Experts of a small language model.
Size: 8 layers, width 256, 34.2M parameters.
Experts: 80 experts in each of 4 layers, 4 picks a token, a shared expert of 128 neurons.
Below are experts of layer 5 (counted from 0) of a mixture-of-experts language model. Rows are named router (the router's row for the expert), up (a neuron's input weights, with its number), down (a neuron's output weights, with its number) and show model dimensions 0-255. Each number is 128 + 24 x the weight over its row's rms, rounded and kept within 0 to 255. Numbers have three digits each.
After each expert's rows: a language model's description of what the expert responds to. This comes from a sample of Wikipedia text that the model never trained on.

# expert 38
router:109143108152111154134126116124129141118102175151112132108098118109138069116131113143114098091079135094150117111152083138111127098130104102141133109166095138123079155157114109134139106142157102088108097122125109159115078140129145105136122104137128089077093062130136118122134157171116130094085140122112106156143098150139105090133156138094131087100135110104113112115133131131133130144151094149083132164120133122106134175124160117157089136104083111147084128143123091100102120133122144127107094130104099179150078153125089135120158139137125152128116085145193090116102060156113167122133113125173105152146146137143100178098143136142122124122126107129097100159111103130130117101115123163148107142143127141138143114104128117110142160126159137134151143121168107157094121102104114
up1:148104115169092118164113133096117112080120091142122095125105094141113124124127127112111114162101165124111108126064129132116101122151148123165141127160112156134119102105138141148108121118141126162133126075109148116126130137152119123159094107128150099145102128132128092150128123155099124117120184094134087145141110156146144141099145109106088133101148129127151117106164136161092082124092109140148155116107150123104109144139090147110093119160165191163109167093124127128157161202121134108125094138138152127149103152114123132113115084086110141106138142140140151128132135095136141110123082114096084125139137135076082136102145094105108143129098128074157109126108129104133151121149139140131094102145091079127141143147123136155077112125137128155141093144100108190117076104110135
down1:127118104108170132121164123153118150144124104162096098127134131140132108149166125167090082113123144136116132119135126109115093135123098140117104144138142150128140107120098103155131091143135088152077098075122120124160133100164109086108152126127169106104132104091145115143121148139079117125132112143181109107129132156107122091160110130159120128119145121099119104133164156130127162139141107159170115118166106140135130130106175118077143128139141158075129154130104155149150119161130099151136147140181131138130149146165124135140140090136140116089143106111138145119071144110141130153131088130134100165105129144145116149174116211171126102115157143141205179128118140122115121105120075145152098126100146172156134116125134154092135104139127164152136126131127148155169149112087120
up2:110156142133068104134135100114091119109122087159128095128143113088135117127112078127118115133144155150132164130115106141154135096176144135077137080099121109113108136126111140129133150108125123100097127097173097134118119121128143124127077103095133144091161108124157110103138126152067134128070123090126108217110100160124161130065120121136144116117120109142151153135104111097116118147134123168121110106150117090151138140129153131113118106123123127147119162107091156122103179145108116125163132108111128132101101159103100159143102104131093100095125093138129131105134152128131085133127141081161099103115118096152140123132162159129109108122133133143134120059089099094136085126136082112119127119114163139091140159128152164146143127125136145110151125190164101119102134128120126
down2:145104101132102133118147166149127118153149128122121146155097132110085134180177163169138105109106121151179131138116100123121148081146133074161159092144138162136135119167115159135193128171090143110109149134154158111157114148145110124138102131096139106141087109096103116098149090145107128155138092153139133167123116114162123123142152193142158141134118138146117141144159171147142112146115107138149116115169165155108129140160147128158110139123121179124183102126106118111141113135097138142120135127118144141171085142130136145173135122201133117177136135087089136130165129117154133132135129152077121129119140143132136094122151120110162147132138134149117168114125133106135142126147150164128145082110143126134169095151105100126126154129123109084166111078103159128164134124091154
Heads of of-phrases

# expert 41
router:167117114121163144138123152141062126118138116120117166072094106145144074127135090131121165134126123131138124143132123114119120123127110128116086122098138142127174093124170097101105110155092125120126142114113100116102133157086118129110131107116111082135053107123122115116114119161150150132127138139120144155132121143147144126150117141132143119081167129152182145078133116136076120114116106114100123103119135116056126099112186149189091177084116133131118124135123130119128156101147133096108116111129119149170150127097128135117154110121138147161146120133139131080149097143133140133142106099142117094167102175104142120118129122169087107114161126106090117143124125159100150161192120147128063134131139155161094120125122151112132148188135132144160146154116103120122134102151122
up0:120171129092106149121149096149171125164165163123108123142124108091101163095122161138138146109113128096107146135104122145183187128141133155111118165112110109128141145140116143127129111141105153127131121146136121136140101087129110135131134103104141129117174161139122144152112109139141136115181153154088142116111099117136133111138127168167087132123125120079066115131117143117154103120082150124128104126145064185133121140138126113137150136136135144116102181160132148142073144092131142090111120092143115096131125111186092141067067138134122142127106136140170149136089100135091128154159122135146102136110130118125141150136123130157115147112141133151126111163171187090141142147131131140140152098125089156123169143104096091139102106123098135146149141140123119091117132108197147
down0:107118102130088126170112134129119103106091101129160126136163119148102112123142081120152123135130142107101096107139161085112127124151143145150133097181148133109098128129153148133131147125192133124102129110099102130137138086108106186123149146179125107126171141145128140155167077120111099103102139144142093109122142174058092127149121137120096145166121126115147157113105143083129123129152128111163150104096113111145116139132109109155129157122117144161129092141111142145119112140137159125117126094146153150161124144132115097146144089121140111132146119118162087172073125109095149127080114177109146154118115141095128085124146139146135113124121134102111106126125093111153082135139174164147116112164162146111101139114127126104146145104147103104088149131084074077173096150137131
up1:166153152166131177125118144148123134140138115120105110107112133128169128164148088145150133099131103136162108152143080077100141104108115141176080098144105101125117156095160131100124130145129138164124142169174148130136096120142151095119101174101143076139087085153142145127098100123156110160152102169134142151174094158143146128137110143123144106133127143128129121116157125068163105133137107123122162161183096097099150110141125141132098139114152116133147100152095148156145108162125113144125161170130135093132125134117159118130149136142102145129115147122093172132138073111117135074130151113125133100149096102116083140156100138119155098153154123117087161117119106127136102115104114143104178113104120135126117099173128167119116159096136173127142122160091123154102151127100134
down1:159100120135123136116128150134138114144113180118161127129126115132092116109093131095134103125111121108117075074138132100127114089122132101152143142138131119137101103166151126159102110086178129097124122112127122138118172124117140143118135092139123135141181146072124120157144147106147115122100178118098156117108150100144104138129164120117111182134074145131135140156186183162118140139122113130106116113109128164136151144132062100117125108131154104163092150129174168133148143141083141104134141142132104162143098087135113118126111151155160094123133083102156108114178154111126123111134116158107097104127147112135118119117147129157108156138122150129181100112139183136161166125122149126157105089122177155147131168119116092157092083167097165123153127131148124106124127122146157
Table column separators

# expert 42
router:116118129138139156126158103172157124153115125138148157112119101152125144131123072109153142164147102161142135150154106125102155142120112124129121134171103116150134133096097106106112128132127139147127121113118100155103083131109124094131125101132117108113103144138154157105114130132144143141119147157120120125135135155149134118147126124095118126099130096088146139133124117163121113104175080130189104127142150148114145132173116107203098118146073134129135097133163127167085146116150136148087124130091109103139144125072144097106144109131107144124131114106164195117140110101107117105142129119098127122102086159088096127125220144174088164126157107097147099096126101101180139111168118116139111113098162120164108140150074136150109119105110136157149149146141097152111141159157132
up0:162110070106154141103104148169166126139128114148118097142148165147087135081134125125096123091111111166120128122149138118105092174125104115109105146143112104097107121100121119116141132151117182137130118136135116145119084117127113138109165142106106120099106086118126163090109105176087142104119129092126110120111107120128102115115165109141144081108112110158163152104130143131102101102146125122065114142119111104117111145104135107118143159111089144157135126115125142091118112153131123149133123148125180140109139159104155151112144145103120133137121130151134154123133120147139098132070134138139122135144069117137119125143160123145122123132140105129140159151120136135124098116084141091152163153132168063113124139144096128102151121082151210079179164149130078089105148140081096
down0:123155120110120113108127129135162130161108169108170122102156149146112117091140138108134140131136096118144140107126073133147085128165141109074150154144121154129123116148189106155096128100138077144110109147121106127117133141104093119106108089123156103160120123116129079098132121117107107085109115163114162133136093127136146115147129134135127120117121092096119108095150106123116105132156140168155165124161148127127148122099102082131127101139124150121116113127074125118108089141118135161124111139171141143105102119191163162139161137136060135151144139129111116166101121152116184132109151096131151142122130143154112130134082135131113077144111168113167118087132102152169130092124125148130131143138144181074157104124144121121151109180053111130150137104111136127112153093137127
up1:104166151125126123144146139135126124085135170131169168112109109132105135144146087140150138126116102107164129144137171087107147131128161141110165119147115095149125109127102090173167114131132118096132133135091098131129140118116063112171158150124129132115093126156153102088110156129125170166147139129154125135132138125134128121146151099106114127131116110092117135152103156124082105140137117120113134132084069124113145115119103115147112121155126139113137109142144148104137126132082141147102115138101132125109113180126128128148117122133166117095130146178151127132131112089117133137153189146162110179136142146129151099068120137147089166101135137082139087139169084134159132089110124169168116148144143148106109154102112203182163110157113143107139174162121112110105135088153125
down1:088045147074155090150162121134107143126136072125168153122126142129089174165098124110141128157106111162126157164105133139136151170166165172120163129136124139144130125113146145135152167115116117123104120113123136131075138172112131144128126119136169127154132109104104152105100123143117122123106154137063180120155137103161160116172072097120141083127169092134121122133136137097116167147102062151126099101143103127166116117141121114156090099118162142096114130110097140109142135123105100110157166141157132107100116127171139131146122127150131136133162119096120141071136152112120157151099118093135162112136140099127128137097114148141128107130129156120159115122101128118089158092133139104117109130142091144120134103164131103070120111116120148132129136105146121151116111152106147
Word-final suffixes

# expert 48
router:145078118126164146143112137134098072144158136082151117110118120103156126163168101171168127128136113102109063126212108125163155132111136083130138154146133146137147113138164113098135073160146140128137097106137131088130143087128153124124136131177144073102161130120137145115158141097093145106142131142087142158135119148140119081130122149142148157114136107152155130132144146151132095117147130155096103142107147104094142132122118124156109094144134101110146158160129120141088147133100126160114151086158119138142100154109110112123119161112125135144135129089128106137121093125130137103109143099126122199152124097088120121125144134143110135111178102055130163152129122119109121100162079154174125118066144131146132108138112133121129140145128158100140098172106106124141129107137117
up0:150132117115151118132130142144103145108149143112082127139155163135132114079156120131127150131112121085166151112106085107118129114180146072108107113143168153096126107110113128070123130093102121139128112112123130124115132104113142155096088184118137136122129098124107146136144102129142102140097132155099148168150125115108124080155120123103132119128126145123158130095141141133120101109179150085120136097185162083187115103079119101163126116164125124123159157141122130091142137142134097090118134146135156169159142133123142116082148150112125116144120124086110062161115134088130096114135099129122140146126164123073085110181136120075109130165113125123147149132106094115158155136123127115132109104115139132145084138115091164150114157105136108146121116152088151110094116161092110
down0:115141167159101155117142078103151120167139154078130137124106182133075105097120130120130151108144176154119106087125098100103159138128137135129186138138153126119139142104137146079163112161097133104164142170116138073139146105147098140110122140129176108164144153158121124101109139066144132121162128123152126130100172126126140136150124110152147135183140113126150136141163146159130112117130128124154150104146104148127123146128083140114117129085172193118109077138108134112126109143134108091126156113118128113136124119071115107134119149118116137147078146127158133114176155098152118118118134123107150111138174105101130132083161133146092091153127130143165147174143150146142083172133148119157163163149110112151115116143122165131117152110169123126127122124137114150173131105135143
up1:145131154068078115156108122134148053120117127094123100120115125115126170123098109148118156127130122059142159105177103135137078174135123132112125135125114137110120119112115079099123103065118164143114112184126122133076119079167135108054162128115153127119114149103172095123120150120086126117116137110094081121124136125132167139140157151121161120120093160131097183129097102123141131133104134172111135130106164143133146153120124157118167101134131138119155145137151151152102127148115109142158120094120140120146131129161094112115113111141147165112134132128103132122124152132110153137107096141067096156132132110080161123124147131147122128140113136119146111112146093156130129082108162125151168122122144124166115121130085159161113146139123149132108090091142113092105117135117106
down1:152133148119130115102080120135139107116088140136113119128133127128152163122118119125132082152115128186109135166113104129103141093169163170074174076164165104136100120122135173115117104110164134142104154153117084135089132127119105140137140104122128125134136087103055078178130184130149103132136127146119127140103111146134140145154143083150122109117133106140099147099149123155084144112118142140151140084123131135125142103119112081095137125128107124122158121137133121132130107121156149101079117130141164114129140149146132126123132126116141110161122169081128080161074138118144139161149126149135139106129097107141131138139136145142123063141157165187121141069162096127154098109154109143106157124072100155103162117126138094157128137111106113117143151109110111155128099114137095
Table row delimiters

# expert 4
router:124100114130163146158135144161160144138128120161146123077122103132123118124115154139122101113092112145137122079141117113107134092135090126105113136138118136122108128153118113093103142104141156172113118128076088147094117128115144108110123140160151135110098141092142117158122194169157112111127156146093130143171112133143077124143122139159170129066172127145115137105139097087112129130148121123130163137174161145108110130118112064142131164100117100123153158116127083122110134141115141140088138127136096099133125135101182146129162140119112154158103104114168123089099105147107079134136111095096108167141145133149180134090176133142150144111160108115117156128110096127134153107183131172125118151120084164135140100141125107138143129115146161184087146137155113137101130121165119
up1:131102104102152159092142143127149090148177152158134120094156082106151145103105157134102158153130118110111103128148131136098153101127096130054118137094158121120080126157155104116090141117171162126163140170114138126115150128129126148127113084182127143106128155118147090126078149137133076160117097103123099175119113177121139127108117124190116143117159117174127163112148106137123082094119128121128152119121142211111147100115148110112125126145170106121138145164138092105107135091100162125133118140114167095130095119109148119123136145131122116117125126149089123116137139146151093119151132092114116162142089140145127114132102178152152177119111115123117138091123154105130130133136122123144129122140148117159147120119137131127126126106201167115133140149148131134097140072155139
down1:089156112086127089149146097117137141141121114119143145103137155155131155121128169138117135101135127172112169129115142122115132156096103115138148127148150137145142156127102134127152116147128096121112145118159191135132140097118150167144080112054125144133105141195173123118151117133097134167146118099135134103132128082161108118143101128115118118126125097126133157139099129095139156114121136133151109100177135103131097096136107102148121115100114157143164135135101107123126137147085123102096101119153093127141149163166153120122140124202172113149126149073116165126105170148137132115108095146159139136118113100162136118119082141081159106153156115142141126119164133143121082137161140082109136111156077126116135138120067165143115117119075131107110116147170139128166104121153113
up2:157143145159116158125114157110160130089178149141097150163132122143143130128142084145125070128125144179127098069144119163161138124126129130081116149102131145139124131129155138075135149087102138116127082106114111117154133139100163150134180139133150119090121120129149128122139162134138105123117160166116090098113173140104121174095148153110080118127124104097071124116113105117131158168101123158151126147097124117105097121114132124158119104120105111094133130166117113101117134131125096158159108060119093111186108132131150150117184121133124134132109129160127133129145117147153109134110117098123149093098129100091120148137114102061134157151142153131136146124125120135173165092143170163111141099110132146122126136146140157153165182132159161134118143142118121092129111174116128
down2:136122120122139143113140119140123146163084116126132126095127104104136175137127189134127160126095084098119145166145147093084110169114093121103112104136123105083149109093135142163135073151126123143126153171130161148103123118136137129129039105137116135184129113141113107157132118084121130142097132095126165122133080113134132149173120135163157154105173131164174164125151168121121156132143113135106096162096128114148107146113134131131137117086144122117137130053143163169120111172117158110114140169150121122094133127145139073124118124120154097129103167130109138134114087135107129125123165126115135181142117149130126105136107161167131125162099111111133106108085099124109120114131080160108092144128144115128106105138137103101122116101106105098156091100134138124124116132124101
Naming nouns and words

# expert 53
router:140139124184149151128089144168155137124131119134148137119076066150173087069137138168157163122129125128148110142160100097141143129125055104089116162156120158118119117101104102095153157101159114109128117108109141106125160113155163141085146134151118088138130142120125140107163151141113111094146145180122126146136115167118112117092121163128140117102178113138132132118120142093096149132116087149128129123194108128077125141086153104157103141096133078124138114166121109128090090138126137123129145123159091132137109126109101116083177083139132138151123137161152140139096141150089128110107133115135128147116141167076095153123167164130131130108159131104125117121141114114110117122131097150124134138095127145152125112171127111178147114136164139161107150156114107127138099138140113
up8:135139193123153141077084153133122100108147138164157156147098105122152107118117113123154131132116137133143144139141144077115164136094087103108110099139094128109108111084134150118134089104107189077172131143137092088152133145158161123092147093114065129113120121107111092127125168110144127142093094154131135152130111138138155113155129147131144116092155102138131134139115172142135170134161119123171160140107114107158115139107089137123102167131089135155112107092082129113078104132138117152134121132133114117139129102162179102092127126126116140139134170161106117093129127111106135121065133120123194127121129178140132125110141126125135156119160167116125150146123132075182118135111089152134143132176132134185134140121125130104120149099134157144149138124124130121148126144106097
down8:099143127134118133107116122108153117130140095126128126146116158135132111160161190164116167141153118146101061148144105134142127159101137086140151126078104154119088113131080147136181146149080102164111129065121083123131138152144153112108127142152139160095145140064135103121107140133119137149143098118110116093145150110121144161135151106125130116100170118126164149135117138121147129130119141109094106138124132117135141114128134140097113129147139153116158149120135133179122147088167127086146128162123160185133091126107108081158112125099145202089138107109135098140181128120140123176115115152162134159097101109102113106146155119087128120133091089133091130139070121130148117112146094092150165113108109139158100119146093112124137092124129108149142136144127135151161149104130111
up9:170141111168133129099078101152099141119129141172102115108137121159101144133143110117152131097113122136143109136202137101108143130148096131158152152091111126050101069162087111144101147118174094110151120130093180123120114104129158111144132119082107160112101095144150160131113114161071095131140167126169151137144135140132121112126109133092161140158133127127103101113096164118166152143128123106106100131108126136117103150102112124120074147071157143130123098063101124128133131163162114093131183152112099101118128132147121146120120170115099140131123136136118161145144132139119128123109108145122107117126120122133123118114097130115149161120090111152114109142108156107093121121098177138106149086167116121117077098120143135131136178101125160127146138113132116136158138156115158
down9:132132126152141114136117126134137121152129104162127133088100126128127159116079076130114093124133130135144172208155128098101125088109146098123158139135093124142123133109151108119131142127142133143135122093152156131145108123134122143103192161094087109137151146131123118153162177085156123112115162076102147119117165111135147088184118096154142127108094076089149111101097151106163119128165143150154124128096149096073118133141127147139139163091135111130123123067118109114121156113120134116117121115137152123110126132141092137124100151138152141073137155152126175162137143143150176081126161115143068146109155117178122127161125135121136135122124145140146191131101119136176137148131162107156126113107131118138108127099152144155130120101123103094118123136120152101093120130133072
Biography education and career

# expert 19
router:104145138131135139152094094132104108167166120139136093141128109113131104157151099137183141145132105068122153071155099117161123083107097076092123145154148121153155094138120119116135126128151135123109144145112134169125117111078112157153133143131171112128117134158151164126127125174135162096090154137124138124144107169120137123125167130158158113136142128149129142125114106118103089116160152170099134114116158129122117142136089117147157133136096162108146129130143078158096149100114137148185151063131131133155126165135100136120127121123111164156107137161162145123128119152087166129114100066122097150161120117125100123132147098130139131142137078108128148137128121100104111124139117197138072130114150158147118121121095132140094100141079155109123129151083090095153135126142094
up0:154117133129124193129109143111114162132136133087130094145141174194106088114141113160119116120101097139112128138120135111136138139153131122080166113127182120132073130153167080117144146173151134122113125113154126132127104100103132173170146202171150149149171160119144149094124081109119140113094149115116171109189155124130121117083118137110114171074090159130114145130107133136109138132148135137130093152101133093112117111116126114090130199161090143118125120100122108132133104130098135155087111098095130121123113155147082176144133152136129149138149159131164127135118100146076155120108145127107143123103141127168111108140129130143130132135138117127100148124162103116134113115114134146152118112123135151131101102127131141128115125126101112136079158108113161094155110084098103
down0:134096148122128170096064133126158199084127159100140156096169134117162143132157098097138106146121120110094141186091123121146118134146148129110118155129129125121133151098163099120143128168155100122049170134152131117135133122080128136159116125172106161105159108151105117099160100106129163146129130106150109131157148118097177067093133101152130128104126134170142108099199110127111133115150127098114116091151142101128149100135127153116136127142104140103133148157136105146138098119161135130107147170121145115127119138159113098168151131118147135123123150115144127139180121110150133130133106109160147136131124154112097160180123098109143125134138126164098140056109135111155135132120128118122121128135128144107127149165132091120107076111154152090118110095117141091161143111121134
up1:110188155119130106145124133137130120100152105152132165137098163132132136116124146153143120134115179121140156115120091129123106140117151115086137168183109166116190114147135138084142112085161140084080141118123110147165130168144123127161144107152117173081125075143117129139140103188109135116133123152113087119120089071127146137134125136126123135144113171082098117150141119148147133098094186150135118080108081107111092130084163104147146132157116163146104142139158173090090184138137105127145148111137114131116119128120143146161115145134137130115131144101135144153117089130125108138152134136147155091108114133155156148144136162144132159133096129107138149152152153134133174138112140119148146118155184114135110145183134147118135111112174131137125149189119130135136101138115133
down1:127123146135141123144158096112116130159123116154118123163179144131100135120140132134128088062122117131064130083170143124131157130137087071128176120177139062122175118116157088151104121164104125145077132126141137124106151091159147069163137137142136162175126165098111113162111123140148140126145096121122198112116130159157164106132125121155154101077128113087119121098146129155090158141137095152130132135133125137114151142131118124096139148126120097170156125133134130122105117132206151129110113113166124102161140122107149094149113120143166153150123124101093125111174155148152159157140139110144126119148158114141111116120124140115129148133138104114134095130154125116150125087101102139168087136104154120142126085104141117156137112115144118150105149108130133129090147156119154
List line breaks

# expert 3
router:129118095164094123155094109135115155164108131150133109112117120125152105096118116112157136118085074070123131091159100126153101110145116134081135107120129137087100117148102104139111070149169117125091125114124078132069164134114137167084132107115152082082107130100128109149113110156164152133120169154128102170167117155090100120151176133167123100091158157145096107116138105088073139136166110164123157131162132119123164150162131096139123142112134134119125101167094095114101117103126151101114140145124117126126126106112117119133099130153101152183098112127145092090088115133097125157120154115116121169125143153161122144132153112167090099132140122131111117148142094140131137123166132124112118113124126111104126120146127106127108146130137168180129122130175135143120141172148129
up1:160129080162126122150158121147143137150125133115079134121070126139134121118126183129118183107109085074106153153184119164123130109145138131132155102108147131141102158115135142180121103091119110149135101112096132154094120129152115169141118100174157146080078114145106159118120145168120121152128151137126174116146102151143114124105097137132171159100090145106183136125153124096098128151140108137097109107147157127111150153135130129166111162147132103144149090145143138129118136093145174068149111124082112136125134130101110160181106117147127125166148083121101145134155123133116129130122081103162107151126142162148158123081149118117110149139104099100109156102121113141134140119156143107122156099115093094118108110140111151140118135108159148083126129113124122066110126117139120
down1:118131130108135114145099141123136151129178152127106152105136141151122134144153168147135160140161132136133135118092161136129154115117156171127082168129066114083123161095115135147113157125147106131132134155134150137092148106082123118143103105147125081158093132113111106136104132162136141151134119121126156112145133102189105138134110128129100119100180128101153137164124086089120153121136135108124110168147107100110107135153142160114132117097097138098126108166097146100134080127116136150124125152122145147129148112157110154159082102106151126098114094138130119169127134083096104142143119158159153119150180135144173100150160104103099131120152083120110118105170137109079130139144126094147112160130057116074144170107105172152104119160123131101145105098145115128118115120127186
up2:140132163181143087125094134098130120135115096154122129122151115121123132088125088115129181128098153149128104110107133116120167108166139079129112106182130118122118126115130162107091120158147104126117140146119139097140125113103111175130133121082144106154158157121151109089086146114135138145111129173097170160126098096084151165102116139143125136187135101070115104093161113115131140160123139161111122148168123141150158136132114164098127113096129120157138159122094115131142102107141137117148138133124151099167159128124175170117096126128139091083139156147139144105105137153126191126143165123144174071102156131125131112142100084112138114059156108139146089120136119066113095122109139138118095136130123102146129122140153114138117127161122124122076124152126102127154108132139148
down2:139139087105112143165144174158171115141171117131123122141130122166107123114163086125099135118070095120151202133170131122123167128108170123107106132110146112168147155127096118117107103135101143118096122149107133139141131125122129152101152128098076143120141098128130127090114163107153108128140124123156143121108146117103119126111124135165124155123147115121102140213137170141137148171108129149144067135124134176175123127066153166146117124108123097150151123149105093159121077139152119103135104109113150125139104144106143178131185144157111156102149121122143129111131126142141108107161090112144103146131137148147130130124161132141118146129108144151134144142184144140146099119152165133139105127175118085142090113142093127118101125154142088160126100115117191128111108105140124
Object nouns and pronouns

# expert 16
router:132146108113147157169121164135125120134110164140129129093084087168131073107146128141135132107117138120133106122134121088117139111162053101118113163125132171114111140141127140149135113098128138086081087095124128121118149142131153116153118138131096117121116151096086097149131142173155124109099181112129138129168128124148088134139142133103146123067143079099142147129132143119061104118152088129111142150169153130119117103112131118179076123077087132126106151110146115176087120091123132084126166164142108164145117128124112129137154109101127128135109122128121124141122127129129079084178127125115142138129135156120174091153135118134155133117142101105115142138131106137137104114136092168114175100143132154120113146129101128143141162095137140129110127129118080105086122133131051
up8:105091110112134134110138120159148117134170104129162095129153114104117198144124168136137168065141121133153137097149148131106090131096131118115140108133126106154167116104090124107154125138163130125164124126127114173128108102122147155154127088125116150102145137132155121081141154175141151141132136150110150096137121122104116153161137107148142116094175129134096192147109119118136090158089135150133124096148127140114154175138118112132128156123134116130149115166128137045126120094107135141148129108137109114064127114115147184139141152152097116160112098107147094115112124152136141142101095102082128091123154083113146159076157150160116097155099150178128107124136147123124142134173125154129126164146122138123167135121108114115146166151118145164105118097126152098137162133139168
down8:138088135144129135120150143177089100148143117151120134104137128113140175125159121098137111145110143126124153088123150136126143119094160170132153102160108109145077152169130165097116164187180118138152125141128128162133084113121127164128123092127139155108169120145071135112127104092159130140106140139119125129130170129127133113114154126127140149118114168112118096167129157122179123151121177098121152113122150131111165159115115088128146132163142119177134118100112106109150101145123152123114095097123141080119121090103124166152153135123113071149124107146170160127113132140119136143096120120119141120084128062120151157120145178117122132122163102131100125133145117155146153112162150173204122122141162135173133137161158152129077117122136133105114162147120142120146088141121162
up9:118144118114151135143152152147105120129124126130142145119119143103138089138133134113122181131160114135144143106127111136141067150126124130152144105115168111125103100090115127088090120167141153118158141098207163083147186127113111131148158117123126142135170100113174070137185105123125142153115156156118108145108152111132141142107147133153143158129036141103153167136125130115129105093102123145149092149126108111117108119129142128097098101150134121163112147137182105122083144135130155129143120137131167122119144140154129151174116102120147106119151118119127173137139118138161129119153141095120114176118098152172136163136105155141137101072110103083136158127136146161151122133163113117116097128118121097107149151173122073124119156160166123113187122128152113104128137148135135
down9:141163095138125112146139128085135151101139117116152125102154110118090159122151145164138134146188152140055108125117144131141179124106129143076131113159118092142159112147125161152120155128111139109137161151106137088130122091151099135115083146132117150160154156130081151144095138078120140116148104140086106135144111136123105141145105094154163092154159112107145103159145127106125110121151120104139141154116116124138082156116125120154148144152150158121083142096152139107131109129123133151100136114128152166147088086129144092141139134153097133084104116104074116094124119098122104154137125105163142107086136110100154117132123164150159102155137190151122116169138120153121117142132132078129110094110090091123137158144152162169103127109138116100133134089112116154151063107143128
Role and apposition markers

# expert 26
router:122161128122113140173112114127149083196138150147155126125070119146138115145169080132153095121114162098126114138140074122137115134083126090109114135137103107149119126137164119101094121156174106138117106104106117127140075117118129137135157115122113133120115088110131115140138125199136104103100129134131127195164133128102145099107131149148131116098136122132146136117129148119113140143172141190118139095115183109125131140146161113141131100123089147120139100133167148143118075160131120151181098151097099134130145117107133112104147118079097135165134141168148189100095104158125135115123107096125087118091099120132148132141138164140111164114132109117122136082162091106133092106121100134158120144098146130118142100109114111151141157118087156123068109120138096127116127148104141
up7:144105105102122142145120139113118087148159129116120156127132143127140172090136137147131126136132143123090090104135129131120107097135167143095147087156136101094101159112165088091107116150121150097139119128147152128104134090139153113148103118120139088119126097116167092133112092115098103135096119114108078142157109118087095178136158116172118118174127133142132110121107152113077180095132100108132153146140129171130165146130133130151123099115093113110161116147139139101119149120073140100122152112074127198142128105084146106101162141117176148119147126138154115102119105111121100174138125130144137130112136149077172129163162138165116116153125079137124153121127126113098094115118119132133139103104098115163088094129132143090131155130094090122099104092136147174151088143126114
down7:096159136110136165142155085156081135097150106108137149155121124153110117163121140146113121139088107138134166173136165081096107147129158100127127129112098125176106114112111131147126130086138084155135147143080132128165113161140099119108139109117120135100142119143148145119096125122113116136167126176148143138153117112138125124090105171108121139158100098157146107102123103132148142159158148135132146160086139132110152146082096146104125133138130129119104153108137183149152173128098122111109089114133149113128105132073108109104109112145118135118117074143140136151126094169106153129160196116117103136155087120112115101104127168106138132130175110107121125112092134096158156106086144104124106132098149096108134156121091132136158149132128100048123100126082113094103112137093128
up8:103103096166146160107170170161136130103135139118136115183129127132110150134089079164166107118114183105125115135125137149114119107092137109120163147103080138155178122135086118142102141153134102159137129137143143138118165091120118164134095085084119103136125151148121131145105166146173120116100111083153140152128108120112138149151106119128147162152132153081130111119101145095115136137138125107148124077108099127145076093116099129168149120104151125115144155129188148150165104151138126137122116097170131079166137135129137125119090093181114166096158117102091131135135097153183121118157156126128148132140108142147125148128148117121124166167123173104135156137136124121085131161109155170149129113094141115136146116142124154131113110148135149142171158144124130168109089118149109
down8:103167093134150120150151163123117190127114158122113138114147122140157102130156106179147133073124085113080121150123148078096134122140144133138090114155150129101135136181155143115106129140120104163123125093114134093152090103138109144114134119096093104107122130122144120086101122106128126129143140072158163084151187117165097111104156142133136116120173133115100154120099143126117179140133107139172109115076155121138143171118188123153108149108115108117101147132100163096087156158113126142160143124132170120134155153152114132150112141162108109133171140135120123120085150095118116133132156103102084143147099102178132117123122117168113132085157130148139120108124143146102112122162145099136090113152090127111151146144143105116124133132122077126113160078135108142113156128138116
Digits and initials